config.yaml
num_hidden_layers: 10
hidden_size: 384
n_experts: 64
balance_bias: false
head_dim: 64
init: "normal"
init_std_o: 0.00594
init_std_up: 0.0266
max_grad_norm: 0.5
decay_fraction: 0.386
Below are experts of layer 7 (counted from 0) of a mixture-of-experts language model. Rows are named router (the router's row for the expert), down (a neuron's output weights, with its number) and show model dimensions 256-383. Each number is 128 + 32 x the weight over its row's rms, rounded and kept within 0 to 255.
After each expert's rows: a language model's description of what the expert responds to. This comes from a sample of Wikipedia text that the model never trained on.

# expert 28
router [161 136 199 143 119 155 146 107  96 129 174 153  25  84  87  91 156 193 103 122 144 110  98 121 164 127 157 100 117 138 104 100 151 148 106 109 104 142 157  96 136 109 146 119 110 146  80   9 147 102 138 135 154 116 122 157  87 144 168  62 201 150 114 152 134 106 123 107 111 154 139 147 191 148 109  38 130 139 108 117  99 145 116 150 111 158 121 116 131 146 152 118 122 116  99 146 118 152 145 108 143 181  93 142 127 191 168  75 111 108 142 124  59 145 151 148 110 115  95  27 139 160 155 180 124 144  84 162]
down0 [123 168 183 100 203  98 115 151  93 160  87 193 189  90 111 185 177 112 143 114  89 178  96  73 149  99 146  88 124 125 142 113  94  78 105 145 118 122 153 109  94 167 135  81 118 138 170  66  80  45 150 112 162 191  75 161 138 135 100 109 105 145 100  76  38 157 127 148 133 145  65 150 126 145 124 132  99 118 145  68 120 103 150 123 228  92 119 109 115 170 102 120 146 135 127 125 127 106 158  86 129  82  98 109 119 120 119 126 114  70 199 153 118 117 143  92 119 164 154 129 101  64 198 141 153 123 132 143]
Names and pronouns

# expert 11
router [105 151  62 135 145 142 151 112  99 121 148 143 154 108  90 100 144  93 122 112 148 105 103 141 147 180 154 108 123 154 110 118 134 158 107 102 108 153 141 105  44 126  64 107 194 140 169  53 157  95  99 125 146 113 159 158  56 153  82 185 162 156 154 147 141 107 101 111 100 136 169 152 117 113 107 134  85  89 111  92  96 139 208 149 114 152 120 117 123 138 147  97 104 127 105 149 130 115 141 109 151  28 204 153  99 150 126 103 103 140 160 171 153 118 121 107 162 112 113 166  86 166 160 137 182 194 131 150]
down0 [ 75 142 119  88  98 141 102 120 145  94 112  78 119 172  88 137 112 125 121  88 141  83 158 179  88  81 193 171  98 124 157 144 137  60 107 189 152 163 158  58 134  90 176 137 124  72 161 116 108 119 132 146 121  70 112 137  99 155 137 153 122 109  86 127  99 133  89 149 146 128  97 192  94 169  92 110 175 115 103 143 160 168 142  97 131 114  85 100 140 149 142 130 101 150  88 142  99 119  91 157 149 184 171 135 183 124  85 183  97 119 142 146 219  91 152 132 154 133 167  97 106 143 180 108 101 133  81 118]
Mixed word fragments

# expert 1
router [117 146 154 133 151 116 149 111 104 124 158 142 117 106  69 108 147  73 120 114 151 113 105 147  39 142 124 105 216 152 110 106 144 146  74 105 119 135 115 138 131 113 136 107 179 140  73 166 159 106  54 151 152 105 142 145 139 150 121 255  18 148 126 144 146 116 138 112 103 139 163 119 138 129 123 129  79 127 113  87 112 123 119 156 119 149 121 116 109 145  83 164 114 104 111 149 117 150 155 114 139  92 160 152 108  94 126 147 106 194 142  75  65 164  93 132 181 107 109 108 134 236 142 100 116 132 103 136]
down0 [176 131 210 106 154 161 115 147 150 107 166 116  86 149 126 118 111 102 141 133 134  95 154 126 101 149 111 208 111 133  73 161 143 155 160 103 116 155 154 163 107  63 183 108 119 117  93 177 139 144 103 140 165 144 161  83 138  51 118 122 100  93 116 132  53 157 111 153 121 167  94  70 163 169 143 178 133 100 158 147  86  76 121 117 140 102 107 171 163 136 167 142 124 109 166 150 188 141 130 153 111 115 211 109 161 103 146 113 126 163  77  96 107 112 103 156 112 114 156 131 112 107 114 141  96 216 124 118]
Table cells, sentence ends

# expert 59
router [132 183 160 126 143 129 151 103  91 127 152 140 106 105  84 105 140 120 105 103 137 119  92  59 173 138 149 107 148 138 129 101 168 163  84 108  98 152 138  88 112  97 134 112 160 166  93  71 147 102 149 144 152 101 133 155 152 160 127 149 180 153 206 150 141  92 100 103 105 163 133 157 108 135 157 147 111 127 110 169 109 148  84 164 102 148 166 126 118 155 237 135 117 140 101 156 119 150 157 116 147 125  66 159 101 136 177 159 101 135 160 144 175 104 119 161 148 102 100  39  84 132 135 149 146 188  84 148]
down0 [134 211 107 140 122 122 173 145  59 112 137 140  78 130 166 163 113 127 160 134  82 149 140 130 129 173  98 159 141 140 146 102 124 106  84 106 166 128 121 160 160 139 125 162 141 154 129 114 110 159  99 113 161 255 141 130 187 214 171  92 175 136 148  90 121  74  86  92 154  99 126 205 111 137 105 130 123 157 179 116 143 146 102 117 112  95 120 116 109 187 143 116 186 118 138 104 107 118 102 157 138  98 112 139 157 153 172 183 181 124 154 160 125 110 160 173  97 151 174 116 108  62 114 174  82 119 162 153]
Inner word pieces

# expert 23
router [125 168 120 158 127 159 153 104  96 122  96 149 166 114  78 107 167  43 111 107 154 109 114 195 178 140 144 101 180 148 107 102 135 147 106 105 110 118  81 149  95 124  76 108 124 148  85 152 149 101 156 163 145 102 130 151 163 161 123 198   0 152 117 150 155  99 104 118 106 147 154 141 113 137 145 127 161 124 110 185 105 145 129 153 109 160 106 105 103 146 105  86 121  52 107 160 102 139 148 111 154 145  88 145 125  83 108 152 104 143 146  94  82  77 111 134 116 114 108 113 106 123 153 135 108 155 106 153]
down0 [138 149 123  48 144 176 190 104 126 124 203 141 140 146 107 113 113 134 188  90 133 120 106  99 170 158 156 161  38 133 108 124 130  69 148 123 113 169 131 170 141 100 129  71  82 125 127 100 144 140 119 121 160 141 174 102 116 129 116 108 149 202 117 118 154 128 156 137 131 119 137 134 148 131 115 176 104  81 114 111  55 135 133 130  99  86 106 152 107  89 162 130  98 155 116 172 141  85 124  70 155 108 149 178  82 110 125 137 142 176 152  91 115 189 101 137 114 148  98  84 147 168 127 100 117 108 163 131]
Table and list separators

# expert 49
router [118  82 223 138 132  93 150 107 114 120 171 153  53 112  40 109 146 159 117 113 143 105 110 122 174 126 149 109 145 148  97 106 144 152 144 112 105 152 134 109 131 115 139 119 119 154  58  95 152 108 172 140 152 124 134 155  89 155 104 111 128 151 166 146 133 114 102 105 114 156 154 143 208 141  99  53 100 163 104 182 103 155 159 161 108 153 138 117 104 156 136 200 103 176  94 148 114 137 149 113 152 124 129 145 115 167 146  75 114 136 139 173 113  73 147 153 203 108 105  93 113 134 153 168 184 161  67 143]
down0 [126 159 156 124 111 121 166 201 122 108 132 122  95 151 139 175 103 153  94 141 103  64 116 140 144 124 101 152  97 160 151 112 131 165 138 152  89 172  71 175 135  97 113 150 160 101 176 109  90  97 124 107 163 182 193 154 124 154 122 165  74 135 104 125 123 154 118 112 146  89 121 105 179 136  93 196 121 120 153 110 117 174 179 129  84 178  91 103 128 191 181 132 146 150 142  91  85 106  94 116 149 108  87 150 153 127  52 123 158 116  99 136  95 191 174 120 183  95  86 144 164  86 126  96 108  93 132 166]
Years and line breaks

# expert 37
router [110  72 146 136 126 134 148 106  89 112  63 140 167  96 180  92 136 132 123  96 140 107 109 110 138 150 138 111 128 147 130 103 133 150 112 106 123 130 103 118  53 118 111 102 156 130  84  71 155 102  83 138 148  97 141 150 158 158 105 146 131 148 181 145 147 113 145 103 114 158 135 199  67 144 107 153 149 130 115  90 108 141 172 135 114 143 136 106 112 146  77  58 111 199 112 157 100 100 152 109 146  49 161 159 103 108 155 203 102 132 151  94  52 156  92 156 108 109 112 239 135 175 146 109 143  87 136 162]
down0 [ 91  87 140 153 129 150 129 173 128 152 127 187 121 158 129  68 119 146 114 108 148 156 159 196 146 115 130 143 102 122  95 137 138  58 173 157 136 193 133 128 105 118  85 102 172 118 128 134 129  95 146 143 170 175  85 127 119  67 121  94  66  95 203 119  91 156  86 106  75 139 113 105  95 200 100 101  72  96 112 121 148 106  87  90 166  84 102 130 101 129 118 134  96 121 112 109 119 182 106 103 135 110 149 153 134 137 147 144 143 155  83 150 141 148 105 145 133 148 123 149  99 144 134 145 150 179 132 116]
Ages, elevations, coordinates

# expert 36
router [105  88 102 144 146 122 141 112 102 127 133 147  89 105 162 104 148 138 114 115 133 109 101 103  74 107 160 103  46 154 142 103 154 154  77  97 118 141 156 108 144 121  96 107 187 137 121 166 150  91  13 118 158  90 136 153 182 154 148 197  87 146  98 148 160 106  88 107 107 158 159  88  48 153 150 114 110 130 117 120  97 132 156 133 112 145 186 106 113 137  43 161 119 177 111 148 114 125 141 104 154  15 179 153 109 114 116 169 100  88 149 114  26  78 132  96 110 113 113  82  87 136 145  83 134  91 130 156]
down0 [ 69 143 108 123 110  95 155 137 164 134  64 121 123 124 147 138 112 114  82 122 154 156 118 171 128 145 104 135 138 154 136 112 110  87  93  75 121 128 157 101 133 154 132 151 144 131 110 116 104 129 131 123 113 137 139 152 191 154 106  65 161 107 112  96  83 164  86 159 169 148 178 137 168  90 152 124 124 150 190 129 128 146 142 144 138 112 114  58 135 112 165  71 178 137  66 116 182 119 158  79 126 116 104  42 118 146 141 190  90  85 151 122  79  82 139 110  81  90 208 181 142 150 164 166 118 123 134 103]
Sentence ends, math, tables

# expert 52
router [140 237  89 161 122 116 150 109 113 144 135 146 182 117 112 111 149  92 124 109 147 115  93 116 174 143 145 115 157 144 122 109 153 150 106  99 104 141 119 194 103 120 106 104  69 142 192 127 154 106  82 141 149 105 145 153  63 151 101 120  41 142 152 141 153 105  67 119 106 138 159 189 147 123 126  92 214 127 112 101  94 132 140 133 101 150  93 100 105 149 130 191 100  92 101 141 120 104 146 104 152 119 160 151 122 109 119 114  98  66 164 140 120  73 131  71 180 111 112 170 113  70 139 144  75 171 127 152]
down0 [ 80  68 158 121 119  76 146  50 185  73 149  85 150 129 176 162 136 128 101 128  89 163 154 138 113 134  71 123 160 113 151 123 225 115 110 138  88  98 106  95 121 168 140 104 131 145 130 112 135 175 129 182  67 158 125 114  58 162  86 174 122 171  78 126 140 139 119 104 142 158 138 117 149 172 141  92 135 134 163 137 131 108 110 153 132 114 152 185 113 113 157 164 178 125 128  72 115 125 187  44 126 151 160 132 115 111  51 134 152 171 158 117 136 134 135 120 142 117 121 103 117 113 145 132 166 200 116 150]
Clause and line ends

# expert 32
router [107 213 127 151 156 178 152 111 101 101 116 149  82 101 132 106 151 181 126 105 140 105 121 155 157 172 154 102 155 149 130 102 150 148 104  97 108 121 129 132  76 130  59 115 108 132  85 146 146 115 191 135 144 105 133 155 181 149 152 217  84 150 149 142 141 106 159 110  98 136 141 128 120 166  77 101  65  95 106 125 118 134 124 160 112 132  22 111 116 151 199 129 119 119 104 151 112 150 150 112 138 144 127 149 112 156 163 187 107 164 144 138   0 110 115 204 158  97  95 111 182 136 144 102 131 125  40 163]
down0 [182 112 189 168  91 138 150 115  34 112 141 188 143 110  65 195 114 116 168 124 140 162 115 149 175  84 161 154 119  97 167 111  99 135 132 118 150 112 236 172 130 138 137  97 156  85 122  84 136 118 123 163 156 174  61 118 148 154 136  82 116 138 166  72 120  97 170 117 137 100 116 124  85  98 139 117 113 189 117 107 146 113 127  88 176 141 166  70 120  20  69 125  54 110 102 135 107 125 178 148 188 113 137 132  90 151 101 175 123 138  89 114 136 128 107  99  90 184 113 107 147 180 140 166 183 146  87 122]
Dates and table numbers

# expert 38
router [100 143 115 145 134  90 151 100  99 102 136 151 103  99 148 112 160 174 122 107 146 106 116 119  67 150 163 107  95 140  90 106 147 149 164 106 110 156 116 118 184 129 123 109 199 151  98 148 154  99  74 138 159  97 151 145 181 160  31  82 109 137 109 147 124 110  79 107 108 165 150 136 174 153 107 128 157 178 105  80 109 146 195 153 112 147 159 121 109 153  36 118 102 134 105 145 103  40 144 110 154 146 157 154 107 150 106 118 105 157 143 130 166 139  92 155 191 108 110 191 204 152 145 120 182 140 164 142]
down0 [128  61  74 116 141 128  91 156 141 139 176  42 211 112 141 142 164 165  95 119 118 130 160 167 176  84 137 119 145 175  93 107 144 141 226 115 147 160 172 182 116 116 169 177 127 120 128  80 132 113 107 197 122 142 137  82 163 131 110 130 120 100 103 123 165 146 135 135 132 100  92 121 103 120 109 118 130 137 129 216 122 147 153 191 132 145 133 152 129 144 108  70 177 143 133 123  55  92 100 111 132 135 155 138  73 144 218  89 118 138 131  97 126  90 127  68  91 145 160 173 159 168 126 112 193 148  75 121]
Miscellaneous word starts

# expert 50
router [102 221 127 130 151 142 136 114 104 114 143 145 156 108 193 108 153  89 114 107 143 108 104 102 142 158 163 103 106 148 127 104 147 159 149 106 108 144 182 138 130 135 203 118  93 137 255 102 151 107 197 156 151 100 141 143  72 144  99  50  94 151 127 150 136 101 185 112 100 147 137 137 171 147 182  84 184 126 106 188 115 111 101 136 114 148  56 114 100 147 222 123 103 113 107 155 104  98 158 112 149 158 128 144 122 106 151 131 116 107 148  81 176 121 105  60 170 108 105  89 162 160 140 114 103 172 149 149]
down0 [145 132 148 121 126 161  77 107  83 130 120 136 189 141 141 119 101 110 142  76 117 121 171 124 104 124 111 156 111 161 126 101 161  75 130 156 120 127 160 117 145 124 114 131  73 123  77 137 177  86 146 111 170 145  89 157  91 106 138 100 119 145 150  86 222 148 147 115  81  82 120 160 135 141 121 140 108 145 124 125 112 238 168  83 105 111 131 123 103 132 165 215 148 109 158 137  84  84 123 154 152 134 156 191 130 143 100 116 153 183 133 120 137 130 156  87  93 155  96 127 175 155 130 140 104 143  90 179]
Ordinals, months, topic heads

# expert 41
router [106  72  88 169 148 166 146 110  99 122 140 157 102  95 157 110 152  93 128 110 144 111 101 122 165 115 151 103 126 138 116 102 130 151 117 110  96 145  80 136 136 114 134 109 118 145 176 155 151 105  93 163 144 112  96 146 219 147  48  57  82 139 175 135 155 102 161 104 102 152 140 180 100 124 145 157 146 116 108 121 107 135 157 127 110 145 172 106 103 144 187  71 103  50 106 146 113  80 149 113 152 218  83 149 114  28  88 153 107 111 169 116 210 221 131  79 113 102 109 121 161  56 146 148 130 134 185 149]
down0 [141 164 117 111 146 115 107 113 100 186 103 151 122 151  93  74  97 117 129 127  77 136 119 178 115 146 177  80 129 123 200  84  87 106 108  60 127  86 130 126 146  89  93 103 136 102 140 116  84 110 139 148  79  93 139 138 169 145 124 160 143 157 106 155 155 169 183 155 165 125 155 127 102 106  88 160  96 121 121 163 161 146 136 118 176 125 138 127 126 139  78 110 122  66  79  97 106 109 158 165 114 121 129 136 114  87 178 169  92 147  79  76 127 105 137 129  92 137 121 175  99  59 132 128 119 121 142 120]
Pronouns and common verbs

# expert 31
router [111 114 123 145 160 120 142 110 114 106 173 158 107 104  82 113 155  43 115 122 144 113  99  65 100 174 151 104 159 140 116  98 135 150  97 104 109 156 106 130 218 126 102 116 171 156 137 108 150 104 149 123 151 110 167 149 123 153 114 117 182 144 138 156 144  98  62 106 119 153 136 216  89 130  99 162 143  80 105 100  97 148 111 143 114 146 184 113 131 143 189  82 108  27 113 147 113 146 142 101 152 152  78 159 127 169 145 168  91  74 160 137 201 111 105 191 150 111 113 120  69  39 137 160 153 177  97 152]
down0 [ 67 166  98 132 104 101 122 146 109  89  73 139 104 138 136 153 126 163 140  86 124 131 178 159  95 158 175 133  86 131 113 172 166 137  97 157 169 148 125 112 152 164 190  87 159 140 165 125 104 104 123 177 167 107 104 103 125 108 100  90 108 113 178 125 122  93 142 133 101 154 149  99 113 166  70  66 146 150 180 141 131 118 127 138  86  79  60 127  90 144 113  95 142 108 188 156 172  99 113 123 166 140 173  51 121 146  95 179  89 148 108 109 180 107 115 140 116 140 136 164  62 129  99 112 143 130 106 135]
Numeric table cells

# expert 24
router [128 105 130 132 126 123 150 109 107 110 108 145  78 104 108 113 145 197 103 109 148 110 110 127  94 122 145 104  77 143 113 107 140 154 115 102 101 122 121 130 168 108  48 106 129 145 157 111 141 105 125 166 144 106 200 144  75 147 163 113 167 143 105 142 150 102 199 104 112 149 149  42 135 164 129  35  70 122 113 152 107 158 133 169 113 147  82 114 114 139 155  98 111 139 106 150 111  89 148 107 145 148 149 143 121  95  99 122 119 139 135 111  68 212 118  61  76 105 110  76 249 211 156 155  99  89  59 140]
down0 [145 156 151 143  69 108 151  70 117 149 103 147  67 145 140 154 112 143 155 134  86 189  86 151  89 112 128 113 124 111 155  56 151  96 127 138 109 171 124  98 138 119 107  97 111 166 120  65 107  86 132  98 145 117 165 130 147 122 128 113 189  58 110 112 125  96 195 155  54 128  85 168  92 169 210 113  96 110 131 124 147 116 143  93 120 126 134 165 135 123 148 130 123 156 130 172  84 113 123 173 127  92 140 144 148 142 149 127 140  82 151  98  80 112 106 121 112 132 122 130  83  68 134 148 171 128 132 122]
Plural and -ing nouns

# expert 5
router [121 117 185 142 157  91 140 102  99 107 178 143 113 110  83 107 138 196 107 101 151 115 105 153 161 147 143 109 176 143 103  94 144 150 127 104 103 151 150 111 115 102 105 113  61 157  96 143 147 119 115 136 146 112 159 154 103 144 172 185 166 150 131 152 126 114 167 111 108 149 128  86 176 108 101 133  60  64  98 125 108 125 132 143 108 151 168 109 103 146  84 118 109 150 121 146 111 149 134 113 148  18  39 152 127 122 127 124 129 156 156 126 192 159  86  81 175 107 107 146  76 121 140 143  84  98 109 148]
down0 [138 108 146  94  65 117 167 130 111 144 141 137 119 168  98 238  94 128 140 121 195 117 170 140 165 103 121 152 186  60 146 112  98 118 113 137 166 174 135 112  69 118 129 163 134 148 102 102 148 170 133  99 110 193 111  99 138 108  99 165 123 110 147 122 129 105 108 158 137  76 102 176 163 159 138 128  67 108 153 133  97 167 190 112 141 124 156 129 193  85 109 187 136  73  61 154 154 118 158 197 143 122 139 103 156 126 155 131 178 142 110 141 164 104 110 161 121 156 138 107 155 126  98 104 151 164 148 134]
Digits and hyphens

# expert 18
router [115  68 194 139 108  80 156 111 109 115 145 150  80  93  97 109 148 151 117 118 160 110 113 112  87 169 159 104 122 142  90 101 150 148 145 114  98 138 135 109 168  92  88 114 165 155 128 104 145  97 134 135 149 107 151 150 189 151 158 180  83 148 103 146 154 101  43  91 121 156 152  15  69 120 111 114  49 132 108 151  99 128 178 125 111 160  20 118 105 144  90 135  97 165 105 157 117 131 158 106 152 131 134 146 102  92 163  56 114 153 153 137  93 145 116  97 170 105 102 202 100 144 143 101  71  99 143 157]
down0 [172 132 154 118 129 126 142 151 108 114  86 207 110 179 170 187 120 141 116 105 139 170  89 130 151 185 121 189 168  94 118 123 119 158 143 205 119  46 163 151 140  97 161 143 146 121 142 156 161 130 130 117 136 179 133  86 104 111 150 146 112 115 118 102 107  80  90  75 126 166  99 184  93 121  58 113  85 145 142 150 180 177 146 123 112  20 133 114 177 108 117 130 194 147  90 133 133 133  98 127 148  93 105 127 166  90 154 142 130 102 134 177 153 133 133 169 167 132 131  89 150 109 116 104 217 132 112 100]
List dashes, institution nouns

# expert 34
router [120  81 107 145 133 126 146 108  83 119  82 160  83 100 133 102 164 255 103 108 152 105  95 126 229 146 162 102 238 146 107 105 163 159 105 108  94 148 156 124  89 115  80 115 118 141 178 104 147  98 172 139 163 116  95 148 121 141 109 144 129 152 141 145 153 105  76 100  96 151 154  70 156 134 101 175 122 172 109  66 104 136 125 147  89 150 106 110 126 161 155 103 117 146 101 151 115 185 161  91 145 125 226 154 167 169 141 113 115 146 145 103  41  96 111  87  42 118 108 121 155 154 150 139 121 148 193 158]
down0 [103  96 121  78 118 127 151 114 233 100 185 139  97 173  95 155 139  67 138 148  74 133  84 147 129 132 120 129 139 127 185 122 106 138  97 165 109 110 138 126 174 172 137  71  81 126 144 137 144 126 102 140 182 134 102 120 121  28  87 114  90 114 100 100  72 172 119 159 154 122 134 116 143 177 137 112 118 118 134 132 174 133 152 158 153 123 154 145  96  79 150 133 119  77 166 131 178 119 156 128 111 174 156  68  85 146 142 201 190 108 123 151  76 152  72  79 130 151 138  87 108 138 184 107 108 139 134 116]
Place and region nouns

# expert 8
router [ 81  38  92 133 146 134 151 107  99 127  34 141 133 100 136 115 148 156 118 112 151 106 113  96  43 124 139  95  44 146 123  92 145 152 114  96 101 124 148 186 171 120 168  99 130 140 206 176 151  96 181 191 157 102 122 143 151 158  86 111  73 142 148 139 151 113  61 121 111 140 163  99 144 134 149  89 127 124 102 179 109 137 158 153 114 154 125 106 102 145 196 132 112 210 109 145 111  60 158  98 151  63 164 153 129 108  90 135 116 155 152 147 122 150 122  61  50 114 109 164 145 177 138 129 179 176 187 156]
down0 [133  99 109 125 107 121 119 117 156  71 160 128 137 183 137  93 137 138 116 114 163 129 162 201 162 149 117 154  97 143  96  76 101 102 113 132 179 121 110 103 157 153 121 142 117 149 102 176 144  93 110 110 108 146 125 163 120 127 113 151 178 124 144  92  89 155 120 115 168 170 116 187 143 103 105 130  70 109 141 112 122 146 126  98 142 137 169 154  67 131  89 125 103  87 166 118 180 126  83  88 102 172  92  93 168 140  92 103 144 143 120 196 124  79  99  95 139 192  90  70 122 100 179 138 162 202  63 165]
Quantifiers and headings

# expert 51
router [157 104  73 136 134  91 155  98  75 151 152 120 205 139 154  80 139 122 134  94 141  81 117 126 126 163 124 124 174 156 112 127 117 192 136 114  91 148 100 182 151  85 163  93 136 215 137 175 151 107 119 156 134 115 157 165  76 151  78 107  81 180 135 164 176 142  99  97 119 133 167 150 163 119  89 122 140 126 128  79  91 219 107 167 135 158 121  51 112 127 128 140 119  83 117 160 117 142 172  88 152 140 191 146 136 174  83  70 121 141 193  75 119 119 141 126 129 109 114 174 156 122 169 116 106 122 178 153]
down0 [ 94 161 124  71  83  51 121 156 143 131 107 116 142 122 202  69 108 131  92 123 158 138 111  90 117 160 165 151 121 122  98 155 149  74 105 153 175 128 160 137 160 114  99  86 132 130 135  81 111 141  93 137 114 177 109 176  83 127 165  81 106  99 156 179 162 111 129 255 147 117 127  83 158 135 118 147 180 175 147 121 164 173 111 153 119  42 106 114 124  74 100 165 141 114 134 116 103 122  95  85 134  82 168 151 153 161  62 129 160 186 144 153 116 141  96 151 140 136 195  90  56 148 129 147 155 110 174 132]
Prepositions in narrative

# expert 3
router [121  89 182 121 148 126 147 113 126 115 165 144  13 109 130 113 148 168 116 117 146 113 105  88 100 135 179 100 152 156 102 105 157 152 161 115 113 147 149 115 185 116 123 114 134 154 111  84 139 111 160 145 147 114 126 149  75 147 122  70 214 158 166 140 146 105  65 107 114 165 134 113 213 144 138  73 122 173  97 149 106 154 156 139 100 147 187 124 128 146 101 198 112 112 101 142 121 106 149 105 155 109  80 147 139 180 146  57 121 108 145 151 178 200 127 191 138 113 114  81 166 110 146 170 143 133  83 145]
down0 [ 79 145 179 137 126   9 154 166 101 121 115  83 108 112  74 106 130  72 155  96 145 118 145 137 132 134  82 125 125  53 150 105 139 160 115 152 131  95 129 161 116 181 119 150 160 101 179 125 168 147  99 138 122 152  87 100 133  77 145 136 143 116 135 123 115 148 136 112  77 175 111 182 153  45 116 170  80 122  56 122 168 127 142 144 162 156 140 101 106  97 113  96 157 120 127 160 143  77 159  98  91 177 121 138  98 109 130 136 128 184  71 165 109 121 112 133 186 175  84 130 150 131 135  62 160  77 124 120]
Name starts in lists

# expert 39
router [121  95 147 145 132  71 160  99  94 117 160 154 158 103 168  93 134  76 115 111 147 122 118 121 135 144 155 100  91 152 118 108 145 148 124 106 120 149 152 135 144 121 178 110 158 133  85 114 153 110 178 145 154 113 130 159 174 148 104 128 115 148 102 149 154 107 104 103 112 140 139 194  89 130 146 153 222 154 100 145 107 159 130 165 102 146 205 122 109 158  77 109 102  61 108 140 104 134 154 113 160 168 169 150 106  86 162 119 109 151 136 117 126  49 114 236 154 120 127 191 109  75 153 144 118 169 165 140]
down0 [116 122 133 153 134 132  91 122  74 166 187 178 160  96 118 148 156 117 127 123 128 150 175 164 189 113 137 183 117 167 115 129 171 120 147 118 138 139  94 120 163 122 195  75 142 202 108 164 170  94 115 151 178 115 157 149  20 112  93  77 119 168 120 119  77 130 142 159 167 151 109 153  83 142 189 142 123 117 167 160 125 166 140 204 167 111  59 137  98 141 114  96 108 121 112 147 116 127 174 118 123 117 165 108 111 127  91  71 128  91 165 115 129 147 120 122 147 155 140 137 149 130  71  78 178 181 130 141]
Table header words

# expert 12
router [ 89 101  60 159 128 122 154 110 131 128 101 137 130 105 170 106 154 149 126 119 144 116 102 154 230  90 160 105 146 152 138 104 147 164 151 102 113 127 104 121 183 114  72 125 107 142 186 162 147  98  85 129 136 103 121 141 253 148 114 139 152 147 178 148 155 112  76 108 104 147 149 148 197 136 106 140  69 137 103 123 102 132 140 142 105 153 162 102  99 154 112 204 112  26 102 153 115  43 151 109 154 135 121 162 130  52 122 187 102  91 146 117  98 210 142 142 127 107 115 103 117 121 140  75 140 150 135 166]
down0 [224 134 126 118 157 126 142 161 144 128 151 165 137  90 130 137 125 144 145 123  56 101 111 129  90 135 113 137 126  95 145 101 108 150 130 177 117 152  74 151 145 113 118 112  95 142  74  90  84 107 136  99 185 139 144  48 163 194 109 146 145 102 142 139 113 146 141  88 129 137 156 100 118 111 115 178  95  82 125  76 122 116 161 104 172 122 121  95 130 129  61 132 163 119 136  89 130 134 126 126 128 131  83 165 118  64 171 115 104 118 197 150 179  76 129 128 142 148 130  36 128 162 127 114  59 130 135 116]
Opening parentheses in lists

# expert 21
router [132  56 159 131 124 121 147 116 109 121  83 147 153 105 205  94 142 208 123 113 134 122 103 157 159 126 139 103  74 146 121  96 150 146 148 105 118 133 159  91 129 109 124 105 118 131 123 101 148 107 104 121 152 114 156 145 161 152 118 169 238 151 123 155 140 105 176 100 115 141 143  59 121 148 107 135 129 172 109 127 118 145 198 144 124 145 180 106 101 149  57 121 118 230 103 140 113 106 151 110 148 118 199 154 102  98 128 157 107 112 138 105  75  91  97 193  81 101 121 249 172 157 154 131 143  90  96 152]
down0 [127 143 152 136  83 110 172  71 184 134 149 102  96 168 141 131 149 138 145  71  83  87 134 125 146 113 168 115 158 138  88 139 110 145 122 114 130 108  86 142 106 123 108 171 174 148 127 106 176 148 136 119 111 120 121 158 118 101  69  70 160 146 132 146 171 122  92 117 125 148 128 168 149 178 103 128 132  96 140 157 108 160 108 118 128 186 114 117 135 101 124  67 237 106 170 144 151  51 108 117  98 145 175  79  87 135 104 105 184 100 115 114 138 117 123 118 154  63  88  87 103 117 109 134  46 201 145  94]
Word continuations, table pipes

# expert 61
router [121 148  57 126 132 100 140 113 102 120 106 149 176 104 144  97 164 147 115 104 144 110 105 148 147 118 161 110 140 144 111 102 145 149 158 110 107 164 128 133 126 105 137 108 125 140  69  85 151 102 101 141 151 109 124 156 119 146 112 183 180 155 177 154 150  98 132 110 109 158 136 121 199 124 111 203 148 127  98  79 117 152 121 170 111 149 178 105 124 132 163 115 112 211 110 145 115 100 136 115 152   0 141 144 116 133 114 152 108 102 140 125 158 126 100 164  91 114  99 171  82 172 142 142 157 167 151 163]
down0 [164  87 115 123 151 108 133 119 113 129  79 125 147 132 162 118 133 166  56 125 113 144  56  97  42 142 141 113 110 121 141 119 127 130 102  49 162  99 158 120 168 162 181 143  92 133 104 174 166 129 135  88 201 170 132 152 137 133 107 169 183 156 142 112 135  99 123 141 103 124 175 109 156 158 175 109 154 113 125 189  75 115 121 153 138 108 162 103 191 126  99 108 106 168 148 100 124 121  76 129 128  99 132 130 129 121 115 104  55 129 137 174 128 103  92 145 167 106  67 157  84 142 180 138 156 101 112  76]
Prepositions and field colons